Experts of a small language model.
Size: vocabulary 8192, 9.12M parameters.
Experts: 64 experts in each of 11 layers, a shared expert of 64 neurons.
Training: 476M tokens, 3655 steps.
Below are experts of layer 3 (counted from 0) of a mixture-of-experts language model. Rows are named router (the router's row for the expert), gate (a neuron's input weights, with its number), up (a neuron's input weights, with its number), down (a neuron's output weights, with its number) and show model dimensions 0-95. Each number is 128 + 32 x the weight over its row's rms, rounded and kept within 0 to 255.
Before each expert's rows: "mostly gets" lists some tokens that are sent to it at least half of the time; "gets" lists some tokens that make up at least twice as much of what it gets as of all text. This comes from a sample of Wikipedia text that the model never trained on. Tokens count by the router's weight.

# expert 50
mostly gets: " ad", " rec", " res", " sc", "-S", "-s"
gets: "-", "s", "m", " m", "M", " s"
router [ 94 147  95  96 163 125 105 128 153 140 146 137 136 105 173 145 159 107  75  54 134  88 170 164 122 148 131 127 107  59  76 174  97 152 116  77  90  66 150 160 121 138  95  99 155 146 163 113 142  33 133 101 133 161 165 133 164 109 193 161  79 120  97 108  85  93  85 107 145 154 157  83 144 122 143 170 107  84 113 124 137 120  82 111  91 100 110  98 168 104 152 136 149 164 154 132]
gate0 [127 190  96  72 122 118 153 130 104 140  90 163 132 147 146 151 145 184  82 129 135 116 168 148  50 170  29 159  91 121  61 180 130  68 160 132 112 101 172 143 124 138 167 106 150 127 109 120 118  98 153 111 140 140 136 120 160 118 150 131 120  82 168 155 115 115  93  80 118 147 120  84 108 114  87 118  87 123 107 124 143 139  91 145  70  98 108 104 126  55 106  67 174 133 139 146]
up0 [197 120  69 136  96 137 176 125 146 156  96 168 171 127 130 105 195 116 176  48  68 103  96 136  79 128 124 184  49 102 106 157 129 126 139 140 106 110 124 100 116 146 148 122 140 125  92 176  87 156 150 207 141 122 121 129 202 137  96  93  98 161 146  89  76 111 102  93 152  97  86 118 127 151 175 162 106 144 121 109 119 145 151 147  96 150 170 137 126 116 125 141 122 126 156  94]
down0 [137 115 166  99 122 139 173 178  99 136 215 141  88 155 177 165 114  98 142 151 156 152 111 188 113 126 139 147 150 137 116 168 131  94  46 186 142 129 110  85 136 175 164 154 156 123 144  93 127 211 126 173  90 113 146 113  82 133 105  57 193 129  97 101 133 109 113 104 141 123  58 100 188  81 166 110 150 131  96 120 148 121 156  92 140 108 114 128 137 101 108 112 111 128 126 140]
gate1 [139 183 107 120 138 111 103  83 141 216 115 124  88 108 115 127 145 119  82 112 107 142 163 208 140 157 154 199 121  94 109 135 122 125 110 162 129  93 133 151  99 151 125 171 184  76 205 109 141  94 164  72 129 164 110 161 160 117  80 133 114 134 109  81 144  79 150 135 137 122 160  82 183 132 144 140 115 152  81 150 182  93 128 132 106 113 146  95 170 103 135 130 210 126 132 137]
up1 [119 150  57 128 139 116 113  85 148 185 131 140 127 167 123 127 144 138  99  87 121  69 128 116 163 124 129 167 112  55  95 120 108 159  83 111 124 147  54 115 128  94 119 122 162 177 132 145 195 140 173  88 129 166 152 166 121 136 126 143  63 126  70  81 141  59 101 138 120 129 182 125 163 135 136 155 130 155 132 177 171 122 158 131 121 100 112  83 204 128 143 131 174 138 169  75]
down1 [ 74  75 147  85 154 129  43  71 168 144  78 105 103  88 132 126  94 123  75 174 112 141  95 151 118  79 104 193  72  92 113 130 141 127 130  81  66  94 124 119  85 129 122 156 183 100 115 125 151 113  95 132 134 186 142 112 117  93 107 134 157 106 125 101 175 120 133 141 158 142  92  74 106 163 130 148 161 108 169 144 140 155 138  78 104 147 108  70  91 169 141 152 155 115 137 173]
gate2 [133 167 132 166 135 146 165 141 132  94 145 151 139 167 105 117  69  97 153 121 172 103 207 133 127 190 129 161 161 135 106 130 157 145 162 158 146  69 125 151  91 106 149 100 173 138 122 158 115 105 139 117 129 153 112 127 169 149 152 114 127 149  99 115 151  73 155  65 109  64 196 109 168  64  99 119  49 111 120 110  90  85  54  90 139 115  84  99 133 111 116 132 116 154 136 182]
up2 [135 147 188  96 104 141 116 168 148 102 125  99 128 132 155 134 130  90 151 147 124 140 163 150  99 113 105  82 132 117 113 177 145  79 255 146 108 130 182 117 110 145 177 133 116  73 135 129  90  90  83 142  49 141 164  92 130 146 153 117  87 147 169 112 127  68 130  90  70 112 151 123 109 142 105 172 114 130 106 156  97 148 105 108 111 119 112  55 146 131 143 131 144 123 138 209]
down2 [142 168 118 142 157 116 144 114 173 114  91  83 169 115 141 105 137 150 123 116 152 109 131  47 161 164 151 172 136  91 123 119  71 162  69 153 158 100 112 137  95  86  93  92 109 132 160 115 141 136 175 124 132 101 149 146  60 157  99 171 165 121  89 162 174 116 121 110  77  97 221 130 150 131  85 109 116 133 139  78 186 100 139 180 140 138 147 122 144 110 194 102  97 116  70 109]
gate3 [125 180  99 123 102 142 136 144 131 167 155 133 248 102 102 182 154 139  85 100 121 116 109 117 128 172  88 134  98 113 115 144  87 132 131 122 150 107 178 150 155 136 141 137 112 101 201 102 124  83 145  80 152 127 129 107 150 149 152 160 114 106  88  96 144 126  65 144 182 140 146  98 166  93 178 131 147 175 124  85 131 114  76 194  62  88 126 140 113  73 130 158 167 148 131 142]
up3 [149 102 117  75 115 133 142 100 101 123 158 137 124 137 136 138  96 101 116 189 179 141 152 152 125 138 161  96 160 141 135  92 119 129 134 148  82 134 101  87  52 135  96 109 187 119  59 150 124 131 105  79  89  83  91 173 121 121  90 121 123 121 181 127 171 143 198 130  92 113 115 136 157 141  86  58 149 120  97 169 154  76 129  43 144 165 201 151 104 126 105 145 168 152 141 142]
down3 [134  80  79  98 108 116 131 185 141 139 138 153 116 143 160 125 182  94 126 194 162 192 121 142 126 104 154  79 119 130 158 115 158 109 101 134 158 151 108 159  56 168 172 109  80 131  68 131 121 132 164 131  87 136 165  66 128 157 139 128 135 128 112  73 138 118 178 104 135 182 139 134 114 179  34  40 167 118  87 121  87 127  94 108 135 146 118 149  91 122 143 146 134 121 136 122]
gate4 [241 195 114  94 134 128 122 188 154 181 113 175 137 135 134 149 153 143 124 127 173 100 144  93 125 176 147 129 105 104 160 184  79 122 134 115 215 109 174 148 102 133 105 137 172 159 128 123 134  66 152  79 123  97 114  79  73 120 127 141  69 168 150 123 128 111  85 105 100 115 152 119  92 138 128 140 128  83 138 146 159  84 102  88 129 118 144 133 170  94 134  96 147 131 125 170]
up4 [148  68  52 168 137 124 117 120 148  88  81  54 119  70 180 134 126 111 122 129  96  93 103 139 123  57 122 119  68 113 140 146 123 115 119 139 129 114 100 119 149  96 131  53 124  38 133 142 116  95 166 146 149 122 119 133 124 214 139 129  96 140 108  95  46 140 155 113 131 142 135 103 138 127 204 171 123 145 145 104 170 115 139 127  99 161 153 105 162 121 105 144 131  91 112 164]
down4 [ 69 159  97 172 136 106 123 146 121 137  71 102  99 150 158 147 150 137 138 131  93 117  62 131 196 153  85 173 206  96 102 152 135 189  84 122  84  93 157 123 149  56 171 131  80  92  91 156  86 100 147 117 165 135 159  97 115  70  86 113 179 160 136 119 128 131 200 139 118 152 146  98 108 124 125 113 141 120 119 129 161 104 129 183  98 128 147 122 136 109  93 112 154 162 179 148]
gate5 [ 80 100  65 130 140 166 146 154 161 150 144 125 120 110 183 198 138 148 107 163 153 102  88 156 121 128 109 152 148 137 109 208 148 183  95 135 124 124 105 141  87 160 132 120 147 172 161 121  88  77 206 127 161 124  64  66 118 134 155 132 128 173  61 144  49 148 172 135 159 102 119 162 136 140 130 142 167 148 125 125 122 119  77 104 124 118 113 126 179  97 150  69 135 136 110 153]
up5 [132 146  61 153 192 123 172 150 166  89 145 105 130  94 134 117 131 120  72 142 149 125 179 146 137 158 162  92 128 115  96 107 152 129 127 108 126 141 130 221 107 195  84 124 117 105 137 113 128  82 144 104 165 169  93 144 131 163 147 155 154 152  65 167 101 103 133 123 129 130 107 154 177 146 175 143 195  58 135 127 188 108  73 135 123 111 163 140 149  96 183 132 171 134 141  75]
down5 [115 116 103 144 127 122  56  72 106 164  80 162  69 127 113 156 106  77 100  92 126 101  75 122 179 131 121  83 149 126 126 141 188 164 118 134 133 126 186 113 166 117  50 119  98 133 143 158 131 113 133 179 127 159  79 106 104 123 201 122  94 161  88 134 122  94 143 149 132 119 143 192  77 154 101 151 105 186 130 146 121  84 190 128 138 110 101 119 191 135  87 159 111 135  99 114]
gate6 [ 94 139  66 117 136 153  97 111 203 121 116 129 180 117 123 125 135 181 120  78 147 103 174 135 101  71  85  90 113  83 130  76 135 165 182 119 119 113 165 138 131 143 136 105 175 170 104 169 149  58 157 117 116 145 170 127  97 139 172  90  72 172  54 137 152 117 139 178 143 146  88  95 132 143  98 122 120 103  62 156  84 101 101 132 126 113 121 139  94 103 164 123 156 167 116 171]
up6 [143  88  73 127 106  90 149 120 192 120 153 130 123 152 183  92 112 140 110 126 119 162 111 171 118 146  80  73 166 108 135 114 134 137 161 164 131 128 161  93 129 174  91 126 157 165 134 168 107  54 127 151 106 165 117 203  92 163 145 118 103 173  51 146  74 197 152 107 136 109 151  89 128 174 150 125 160 148 135 140 103 144 105 103 159 127  80 105 160 150  99 123  78 193 150 103]
down6 [148 127 160 129  89 118 146  78 152  47 161 116 158 135 116 111 202 112  58 134  50 107 119 128  89 135 129 148  82 165 122  81 177 125 109 130 135 178 125 151 166 167 116 116 146 141 147 155 117 171 123 106 152 125  97 120 140 164 153 141  78  87 100 162 153 110 168  85 114  93 144 148 112 123 113  82 133  89 119  74 165 152 120 162  93 167 129 142 150 226 110 175 125 146 132 170]
gate7 [133 141 133 125 146 109 145 105 149 103 126 147 134  74 126 158 102 174 123  87 127 136 181  77  97 128 127 130 116 113 114  52 129 154 156 138 138 118  85  91  86 175 137 137 134 152 152 157 108  81 160 153  82  89 156  72  92 119 133 167 127 138 101 209 167 107 126  59 146 114 139 100 129 124 177 135  93 255 150 157 134 132  82 144 126 128 194 145 108 124 123 157 143  92 120 131]
up7 [111  85 140 198 137 122 156 162 133 135 143 191 157  93 124  74 112 143 140  77 124 177 133 162 117 101 114 183 102  98 100  63 121 174 122  86  93 173 101 145 120 143 180 104 112 136 107 134 126 163 131  78 124 134  99 128 111 145 135 195 171 108 127 172 160 149  75 148 136 180 123  82 159 128 131 105 194 163 115 134 178 140  70 149 138  93 133 103 140 135  69 138 137 176 140  64]
down7 [119 108 119 149 133 132 118 143  75 122 103 179  96 194 123  85 153 121 157 178 124 115 135 154 154 126 117  98 129 158  71  88 148  63 150  92  84 181 148  96  87 136 158 136 113 146  89 120 144 137 101  92 151 141  69  99 155  97  84 122  75 135 177 149 155 149 168 160 114 146 144 155  94 130 153 132 174 136 119  77 168 213 190 120 126  77  83 173 124 119 132  89 146 123 140  68]
gate8 [160 162 141 135 157 170 117 141 142 170 132 144 102 125 156 149 154  99 184 100 198 132 153 142 147 170 130 129  66 141 116 125 112 169 145 159 137 111 183 148  82 141  95 168 136  42 165 152 165  92  88 115 122 124 188 109 139 123 176 100 113  99 109 124 109 166  72 139  95 122 122 144 114 101  55 121  81 125 119 167 106  87 163 123 137 150 201 154  97 174 143 109 128  89 162 191]
up8 [ 69 110 180  60 127 152 159  81 140 113  97 143  93 163 160 139 119  89 118 125  88 112 100 145  78 142 143 104 140 184 135 162 145 113 155  97 157 177  97 183 150 125 146  59  91 195  84 142 123 117  99 188 143 160 152 107 137 132 167 169 105 134 188 125 112 111 122  90 168 135 140 120 138 142 130 101 103  95 120 108  75 191 186 175 121 118 131  79 175 146 148 167  96 132 114 154]
down8 [176 145 148 199 249 175 145  98 153 164 126 103 126  98 151 189 151 136  97 105 148 145 243 122 130 206 163 110 127 104 149 124 118 139 107 152 152 120  98 104 162 120 101 169 127 116 128 135 140 110 141 139 120 158 117 143 139 128 179 105 116 100 122 141 126 126  85 167 128 130 131  98 103 132 115 154 128  64 150 120 132 115  90 111 124 104 117  96  92 112 175 127 151 202 177 121]
gate9 [ 27 133 111 161 126 160 102  85 118 132 117 114 126 152 185 169 179 132 142 112 121 146 138 141  66 140  84 139 133 141 108 168 116  80 107 121  82 111 150 126 139 140  88 117 179 187 166 103 116 122 108 120 115 101  89 132 159 105 155 131 122 137 115  79  57 153 102 132  77 119  75  98 167  74 113 171 131 152 148  67  89  81  68 109 117  94 130  75 151 110 149 124  79 119 142 163]
up9 [183 140 145 122 176 155 118 147 154  71 118 112 106  76 179 161 154 131 108  97 149 113 143 125 111 132  99 142  98 145 100 140 113 173  96 105 140 161 208 170 121  90 123  85 193 138 178 125 145 109  87 116 149 167 120 163 114 140 106 181 138 124  68 143  97 118 137  93 152 152 114 139 189  50 111 126  83 170 150 101  93  80 109 177 146  84 165  81 116 121 170 110  67 143 129 115]
down9 [ 96 129 125 152  98 160 167  69 148  87 100  42  73 152 155 131 147 159 135 142 119 113 216 149 134 131  55 123 142 141 139 125 133  82  83 130  94 202 145 193 117  94 130 160  98 145 170  72 113 134 129 141 156 173 129  63 147  92 119 130 181 144  89 122 116 141 154 107 141 125 131 126  90 108 177  88 124 185 137  85 107 166 145 124 120  86 118 119 104  94 145 167  99 111 119 129]
gate10 [142 169 189 125 136 120 179 147 126 154 180 142 105  90 116 214 134 138  94 132 142 131 108 216 138 167 144 108 140 101  91 138 117 150  90 146 124  79 118 111 139 150 141 123 111  94 121 106 137  69 129 148 132 124 138  65 155 103 171  86 111 150 103 106 132 108 132  86 141 115  94 124 195 140  86 153  89  61 152 117 103 134 153 158  59  93 157  73 130  78 200 128 129 173 124 143]
up10 [127 134  90 151 167 114 123 158 160  78 143 154 122 131 217 114 126 147  76 131 127 103 122 172 110 122 148 146  90 120 111 114 149 126 115 136 120 126 140 185 118 156 201 112  91 149 119 153 142 130 106 127 131 152  73 123 105 174 142 157 101 136  61 138  78 131  69 158 112  64 140 116 133 101 113 145 216 156  89 124 124 172 162 108 153 145  38 113 137 146 179  74 116 145 122  66]
down10 [110 153 186 133 149 151 127 148 117 120 153 107 156 138  99 158 106 180 121 110 112  72 145 126 111 150 155 111 117 104  47 189 118 159 129 175  62  90 169 147 161 180 174 110  72 118  83 170 170 131 120 127  95 166 144 113 115 106 101 149 126 125 143 118 164 125 113 112  70 168  85  74 189  86 102 151 134  93 101 126 106 181 191 115 170 146 156 114 104 188 138 154 125 135  88 143]
gate11 [101 114  35 140 133  78 155 148 186 139 119 211  97 171 133  78 112 111 134  97 145 115 142 126 133 153  60 141 156  81  82 103 125  94 150 177  85  84 140  88 118 112 178 111 113 162  88 113  79 157 120 100 104  75 127 128 127 115 125 102 158  77 155 137  97 132 137 119 184 119 147 130 106 119 137 109 126 105 113 151 154 139 152 105  99  64 158  97 154  72 108  99 133  59 155  95]
up11 [126 113 158 123  83 142 161 128 162 125 137  97 207 160 105 130  79 103 146 101  44 101 151 133  84 200 138 131 179 116 141 150 147 103  95  98  87  74 110 175  89 116 119  91 119 122  88 120  98 122 110 133 167 115 135  65 131 142 117  77 145 143 152 108 125 112 119  88  77 109 108  83  95 166 127 151 105  73  79 182 110  99 145 143 130 116 128 109 168 109  51  84 122  73 130 125]
down11 [159 155 103 141 136 154 118 206 163 157 117 107 119 117 173 143 130 122 148 161 137 115 153 126  87 120 115 137 144  93 120 135 177 150 111 172  85 165 116 130 143 128 123 134 185 127 162 125 164 150 145 190  82 148 104 143  72 209 225 110 116 146 125 183 122 126  46  96 127 120 196 131 127 126 114 160  87 138 154 147 117 119 135  75 165 143 155 100 167 164 195 102  97 125 116 106]
gate12 [ 97 152  89  97 126 125 111 148 114 100  80 124 151 196 156 137 145 193  83 112 145 121 127 130 120 117 184 129 119 119 102 175  77 130 126 146 113 136 116 130 118 152 106 243 137 164 157 133 150  93 157  88 147 110 141 128 137 125 202 187 122 103 146 106 148 136 157 136  77 182  99 100 143  63 119 133  80 115 148 162 167  83  75 164 116 100  95 139 150 140 166 127 200 109 153 117]
up12 [179 121 132 139  93  92 175  75 106 202 135 118 114 131  90 108  99 146 119 153 125 183 104 168 121 188 169  81  89 125  98 134 171 125 154  68 115  91 121  80 129 145  63 100 119 125  61  85  95 143 143 174  93 140 175 185 181 108 107 116 154  94 113 105 126 174  40 115 135 131 140 143 119 192 119 158 113 155 142 126 128 125 142 124 157 118 148  94 141 130  67 105 129 139 141 127]
down12 [181 129  89 183 127  83 126 108 108 148 164 189 112 118 144 112 162  92 138 111 105  81  86 120  96 127 109  45  77 102 157 149  93 147  96 120 131 126 114 130  49 126  96 114 160 131 102  74 134 100 137 157  26 120  96 124 110  97 105 150 168 188  85 109 141 104  83 155 119  78 109 127 156 173 101 115 146  75 153 125 169 146  88 155 134 126 121 111  96  99  95 124 108 133 135  89]
gate13 [122 183 154 166 100 123 163 152 138 220  83 170 175 145 143 138 189 130 143 133 142 155 132 125 132 137  67  88 109 134 123 129 164 160 143 117 121 123 184 151 152 137  98 175 132 118  77  69  80 110 162 122 163 118 169 130 140  98 145  87 112 181 111 103 171 130  75 163 103 135 177 155 126 126  77 152 183 134  82 140  74 103  83 158 133  93  89 115 143  65 149 110  99 138 155 127]
up13 [122  95 154  99  84 144 144  83  82  75 142 110  97 102 121  30 136 139  80 191 136 151  93 135 117 176 136 113 140 119  76 141 153 118  88 150 124 154 156 126 211 173 144 188 125 125 127 139 183 127 137 124 142 108 129 149 107 148 192 135 171 117 145 199 133 186 221 145 128 130 156 124  81 129 125 140 159 154 107  78 136 126 145 121  92 149 149 159 143 137  93 123 140 157 141 109]
down13 [142 225  95 169 146 121 124 129 152 120  89  94 122  99 154  86 130 125 115 119 178 137 125 122 122 172 154 169 118 120  95 169 170 140 171  72 119  98  88 133 135 185 114  43 149  92 152 152 150  76 118 131 105  84 117  41 104  65  73 127 143 127 168  98  98 136 122 147 147 134 162 177 124 149 100  99 119 113  88 157 149  97 148 114 198 143 141 121 108 125 142 116  94 152  93 148]
gate14 [106 146  72 140 154  90 112 152 147 147  73 175 150  66 140 128 116 118 134  48  87 115 131  96 154 141 165 128  55  87 126 133 133 120 109 101 143 127 149 141 115 182 123  86 161 102 182 145 150 134  88 135 142 164 120  92 135 152 145 170 105 128  97 126 103 133  81 133 145 191 158 143 108  97 155 125  41 163 117 136 108 141 115 104 111  81 222 113 102 132  94  48 124 108 135 123]
up14 [ 48 142  78 107 119 127 110 106 119 140 161 146 156 119 110 117 115  59  55 121 113 117 115 176 166 106 148 158  80 112 117 158 128 128 139 139 117  77 116 141 143 114  81 105 171 100  86 198  67 143 162 125 126 198 108 147 126 137 100 164  86  92 140 125 103  88 114 109 164 131 114 155  89 128 159 156  66 195 101 156  99 139 135 166  81 102  79 125 149 146 136 138  83 107 142  70]
down14 [136 209 111 128  90  62  92 121 127 225  74 150 147  95 101 115  92 126 154 137  95  83 150 158 174 171  91 124 133 138 133 178 129 144 130 152 206  53 125 159  74 111 143 178 156 100 174 162  84 149 125 103 130 165 162 216 120 137 118 169 170 120 160 138 103 135 136 127 120 118 127 171 119 111 152 156 133 115 102 112 139 154 115 112 145 127 117  90  94  98 152 107 129 124 128 139]
gate15 [ 87 173 161 108 118 128  70 111 122 191 147  64 122 165 211  99 189 149  59 160 145  78 162 124 132 159  84 101 109  80  84 145  95 171 106 117 122 123 173 149 133 126  79 121 108 147 148 149 163 126 196 137 114 192 166 145 115 104 186 158 120 155 145 134 135  89 147 143 146 119 128 134  92 130 147 139 122 110  87  99 149 148 105 106 154 100 108  74 106 135 186 151 113 123 144 172]
up15 [ 96 133  62  96 163 179 113 122  95 167 151 189 169 123 138 208 108 137 117 156 109 110 126 108 127 147 112 114 138 154 178 108 134 118  96 103 128 146 129 115 115 162 103 156  81 183  94 146 146 114 130  96 123 169 154 155 125 142 126 110  23  61  97 168 148 142  67 132 175 108 129 134 167  95 115 117 179  79 130 150 137 142 148  98 153 162  92 115  54 179 139 155 145  94 131 109]
down15 [136 142 202 132  83 116 159  97  95 116 159 148  66 101  44 121 121 132 137 126 125 163 132 104 120 109  78 169 147 111  58 103  94 115  95 112 167 142 132  91  95 119 146 118 117 151 110 131 142 126 191 120 146 173 107 145 151 114 123 121 124 103  11 170 148 146  96 155 121 157 113 120 161 179 146 150 147 132 171  77  89 105 108 167 186  95 149 120 114 101 146 106 179 121  79 127]
gate16 [ 42  85 138 123  85 171 161  80 132 135 136 141 137 192 167  87 163 123  91 100 151 116 212 118 120 160 156  96 142 116 121 113 124 123 199 108 125 120 188 147  57 147 119 150 116 148  88 117 199 119 135  99 136 101 128 128 127  84 155 153  70 166 140 119 158 145 111 117 154 137  90 110 110  86 107 149 200 165 128 104 164 138 124  94 109  71 125 120 166 136  89 135  92 128 164 146]
up16 [ 93 126 156 159 140 111 136 145 115  24 128 134 125 151  97 143  67  95 142 144 104 104 145  78 102  91  62 171 144 120 155  97  99  90  79  88 107 152 103 152 143 165 118 151 142 103  99 144  60 224 177 109 119 124 107  95 173 140  77 150 172 189 150 126 142 160  77 157 117 146 118 136 147  96 148 110 139 182 109 115 166 135 140 154  89 135 116 156 152 138 127 139 139 121 125 187]
down16 [189  84 124 141  86 134 170 200  59 109 133 132 113 142  86 145 141 155 130  99 168 121  82 124 122 140  82 168  99  88 136 123 121  63  78 129  97  97 136 116 143 119 139 151 141 134 134 139 144 134 135 143 140 128  82 148 158 120  97 121 127 100  87 174  70 127 181 112  81  99 168 113 108 182 185 111  66 130 122 168 115 115 112 147  85 167 105 102 198 106 163  91 162  60 102 101]
gate17 [ 86 142 139 117 163 130 113 120 111 121 120 197 151 143 124 159  88 110  47 113  82  91 119 116  83 172  90 150 118 129 127 190 105 150 180 109 133 163 132 153 154 120 159 141  68 117  92 132 144  98 148 132 133 130 149 129 118 117 149 164  97  79 105 183  93 131 106 131 116  74 208 104 151  89 121 169  75 163  60 117  98  93  96 162 109 108 128 117 163 127 217 106 107 151 112  92]
up17 [158 130 172 109  99 120 125 104 132 125 127  93  89 130  32  97 155 127 196 122 154 145 178  70 150  96 160 123 161  94 161 129 140 153 172  90 113  43 163 124 100 131 109 121 174 192 166 191 104 161 131 125 141  91  98 146  97 158 135 119 153 131 142 144 145 122 177 152 134 116 108 101 135 116 131 145 193 139 181  90 123 137 112 127 162 134 162 156 173 148 130  34 107 120 124 142]
down17 [107  64 123 122 224 108  84 106 107  59 194  87  82 167  67 140 143  80  93 133 133 133 109  85 172 107  84 133 161 142 145 156  97 173 119 157 132 123  88 154 128 146 127 144 158 122 106 116 130 114 112  83  84 143 133 180 162  84  76 145 124 122 129 125 163 191 125 106 152  90 105 147 118 105 208 145  88 143 121  85 121 122 151 118 126 113  89 121  88  77 116 107 126 100 103 125]
gate18 [134 138 132 116 138 163  89 172 141 156 150 110 126 123 143 125 170  68 103 145  58 154 167  94  94 149 118 147 131 131 138 126 157 186 163  80 105  91  86 178 188 132  38 164 160 204 137  86 127 177 143 120 133 176 154 113 166 207 103 158 137 110 165  97 117  61  78  85 130 155 104 123 103 127 110 147 112 124 172  89 142 107 139 136  90 145 145 130 118 130 160 125 123 109 163 143]
up18 [120 127 110 143 120  96 142  55 141  67 130 180 137 211 169 108 115 107 112 148 100 144  97  88 107 131 114  96 129 150 123 129 112 119  68 164  88 130 137 104 109 112 124 122  91 159 125 126 177 191 104 112 166  43 123 207  97  99 112 126 170  97 108 185 185  65 170 135 173 120  94 189 142 110 142 125 104  94 178 113 128 144 137 170  80 127 140 125 122 117 145 100 147 119 132 144]
down18 [161 209  51 145  80 113 132 133  98 101 128 165 168 115 134 168 122  86 134 133 151 163 100 161  98 101 113 110 129 186 135 139 162 115 131 166 108 139 171 112 157  69 171  70 119 130  81 127 153 138  80 192 122 128  83 135 135 102  91 166 131 152  97  75 160 164 124 103  98 131 195 113 112 137 140  54  86 132  88 113 152 185  92 125 113 158 156 149 137 161 128 156 139 140 162 102]
gate19 [ 82 173 123 102 147 156 132  93 112 111 117  91 128 164  96 202 163 111 100 151 151 134 153 146 161  95 120 107 123  71  78 153 126 192 128 113 154 118 132 140 104 127 122 123 177 149 147  92 147 153 156  64 104 135 148 128 158 140 194 122 109 176 121  94 110 207 135 141 211 108 149  68 110 157 165  86 120 112 103 148 112 118 157 173 173  51 132  94 134 115  79 123 166 159 139 114]
up19 [149  76 141 128  93 157 142 156 105 163  86 133 147 145 146 176 154  98 121 187 147 180 146  76 130 126 122 102  84  83 127 179 138 139 137  56 154  97 139 152 100 130 162 134 177  79 134  65 114 170 145  42 148 154 202  93 165 102 135 110 142 135 169  79 171  92 148 122 137 141 131 128  93 119 118 112  96 124  95 136  96  92 111 149 203  94 134  66 132  95 123 145 139 156 144 135]
down19 [149 107  77  91 171 160 145 139 190 132 140 173 132  69 126 127 138  93  87  90 155 124 183 130 127 164 128 143 113 178  80 136  72  91 121 127 123 131 104  99 158 106  89 167  84  95  67 120 155 128 131 108  93 133  71 126 184 110 136  86 151  59 147 140 152  96 161 142 115 100 174 171 126 162  93  99 113 198 111 121 120  97 183 106 132 132 132 189 142 140 118 109 166 129 197 139]
gate20 [167 172 150 105 162 106 151 141 155 128 150 107  71  80 127 117 150 118 152  96 140 148 111 125 105  20 114 147 164 116  65 122  86  88  96  81 109 157 138 115 104 123 140 115 198 162 122 137 128 121 155 167 122 161 215 125 102 152 132 155  88 108  97 146 146 141 125 153 120 129 176  91 121 126 189 127 195 121 152 164 155 102  76  92 122 171 112 116 189 148  91 164  96 132 161 125]
up20 [117 112 163 103  84  90  92 116 124  86 174 154 127 177 152 127 135 114 154 141 181 142 137 137 174 154  92  80 150 180 102 167 193 119 102  72  95 159 102 152 131 144 218 116 148 146 143 155 113 121 149 147  80 138  95 140 178 117 150  88 149 169 168 153 102 157 127 112 125 136 144 126  44 152 168 132 112 171  93 152 100  95 137 168 111 130  43  96 152 108 167 154 117 164 135 115]
down20 [128  74 133 128  66 164 110 138  90 151 119  87 137 125 119 143 211 198 166 146 138 160 121  86  90 133 154 101 102 162 141 115 173 162 115 103 159 142  92 149  92 176 125 153 109  98 115 177 128 133 111 138 125  96 146 114 100 107 101 147 166 140  91  47  88 164 150  96 157  81  85  77 117 123  36 106  85 109 135  98 112 101 123 162 149 111  98 123 116  73 116  77 129 109 121  93]
gate21 [134  92 125  85 140 155 156 136 134 175 160 128  79 145 102 179 200 106 121 177  75 126 100  70 171 159 121 117 146 156  98 154 117  92 123  84 135  96  73 122 110 140 129 118 144 176 188 121 156 107 125 116 120  92 201 164 147 128  62  86 107 239  86 142 111  70 115 119 134 103 136 140 148 152 158 157 118 108 119 123 115 148 101 125 113  91  76 153 118 119 151 146  89 152 127 157]
up21 [159 180 166 137 134  88 110 150 140 148 190 138 159 160 111 121 136 148 145 129 120  65 212  98 126 195 128 133 118 115  97 139 114 185  71 160 116  99  93 123 192 183  66 149 151 128 103 130 229  96 132 109 128 130 143 155 163 134  48  63 136 140  99 141 137 137 108 123  85 153 164 136 120 129 122 135 129 117 110 123  96 135  73  90  84 129 129 160 125 125 105 153  96 142 162 135]
down21 [111 148  98 147  88 155 187 116 112 162 126 139 126 164 137 143 165 128 205 131 162 201  93 102 173 165 131 137 157 140  85 141 169  85 122 183 180 130  97  98  97  77 127 135  99  68 112 122 147 111  88 123 136 101 166 156  90 102 104 139 119 126 104 150 143 161 129 167  85  77 117 137 180  72 178 120 104  73 112 139 154  94 130  93 124  88 145 133 142 194 143 165 154  87  77 144]
gate22 [ 69 170 128  70 113  89 165 132 127 116 112 128 208 130 147 125 152 107 157 131  78 108 139 155 138 152 151  92 193 123 127  80  78 120  89 126  62 153  89 177 117 148  97 138 142 138 152 107 126  28 119 119  76  98 108 142 162 162 121 119 121 113 144 161 130  94 102 101 145 135 188  45 121 107 155 152 110  86 104 107  69 100 114 141 115 141 161  97 124 106 104 100 140  94 136 169]
up22 [ 87 141 131 115 133  86 107 132 131  16 117 147 154 145 136  55 149 115 147 133  68 110 151 147 113 127 119 137 144 144 120 108 122 119 137  84  92 164  26 155 125 131 152 117 133 160 114 108 128  70  91 135 129 150  73 100 150 158 163  96 115  51 157 128  85 125 221 125 112 128 186 112 170 116 138 161  82 115 135 106 100 112 153 158 118 156  99 126  99 113 165 135 172 137 132 101]
down22 [109 151 153  88  88 167 133  80 122 122  98 114 145 170 153 128 119 129  97 112 131 130 176 173 119 170 115  76 115 165 106 159 103 116 121 144  94 142 131 116  69 121 158  94 125 152  96 163 127  95  91 126 187 133 181 109  99  99  74 133 160 150 128 123 193  73 148 134  56  63 116 123 139  57 108 144  91 102 138  84  84 176  64 131 158 156 116 183  87  98 115 105 173 113 110 131]
gate23 [108 126 172 135 128 111 115 135 155  79 131 148 106 230 136  61 112 110 100 148 128 131 139 111  74 183 164 125 145 118  93 127 137 107 148 139 110 167 128 160 128 149 131 134  87 188  75 144 126  91 156 132  90 153 104 118 226  98 187 100 136 130 144 116  91 138  50  87 140 162 102  61 101  83  97 123 152 114 160 139 137 133 140  95 116 113 107  98 146 108 153 108 153 180 159 173]
up23 [150 115 145 104 119 138 112 156 127 147 132 121 160 141 138 183 104 136 125 170 138 117  85 127 103 178 107 150 118 154 105  70 130 193 135 175 137 161 120 175 153 213 103 121 119 148 126  65 179 125 127 102  92 194  98 118 182  73 165 151 151 141  55 107 108 131 119 122  49 117  95 127 136  59  68  99 132 129 146 144 120 153 127  78 134 137 155 167 138 133  88 143  90 136 101  75]
down23 [168 125  87 113 117 215 137 135 139  78 177 124 143 202  98 185 137  95 111 116 135 134 117  74 108 127 134 112 115  88 146  66 168 161 128 113 150 143 132 117 129 141 106 119  84 119 142 189 105 103 101  89 160 128 122 123 151 211 155 123 150 122  63 138 134 138 147  81 130  97 178 118 132 158  94 122 116 165 144 105 130  94 141 188 162  43  96 117 175 169 141 100 151 137 148  85]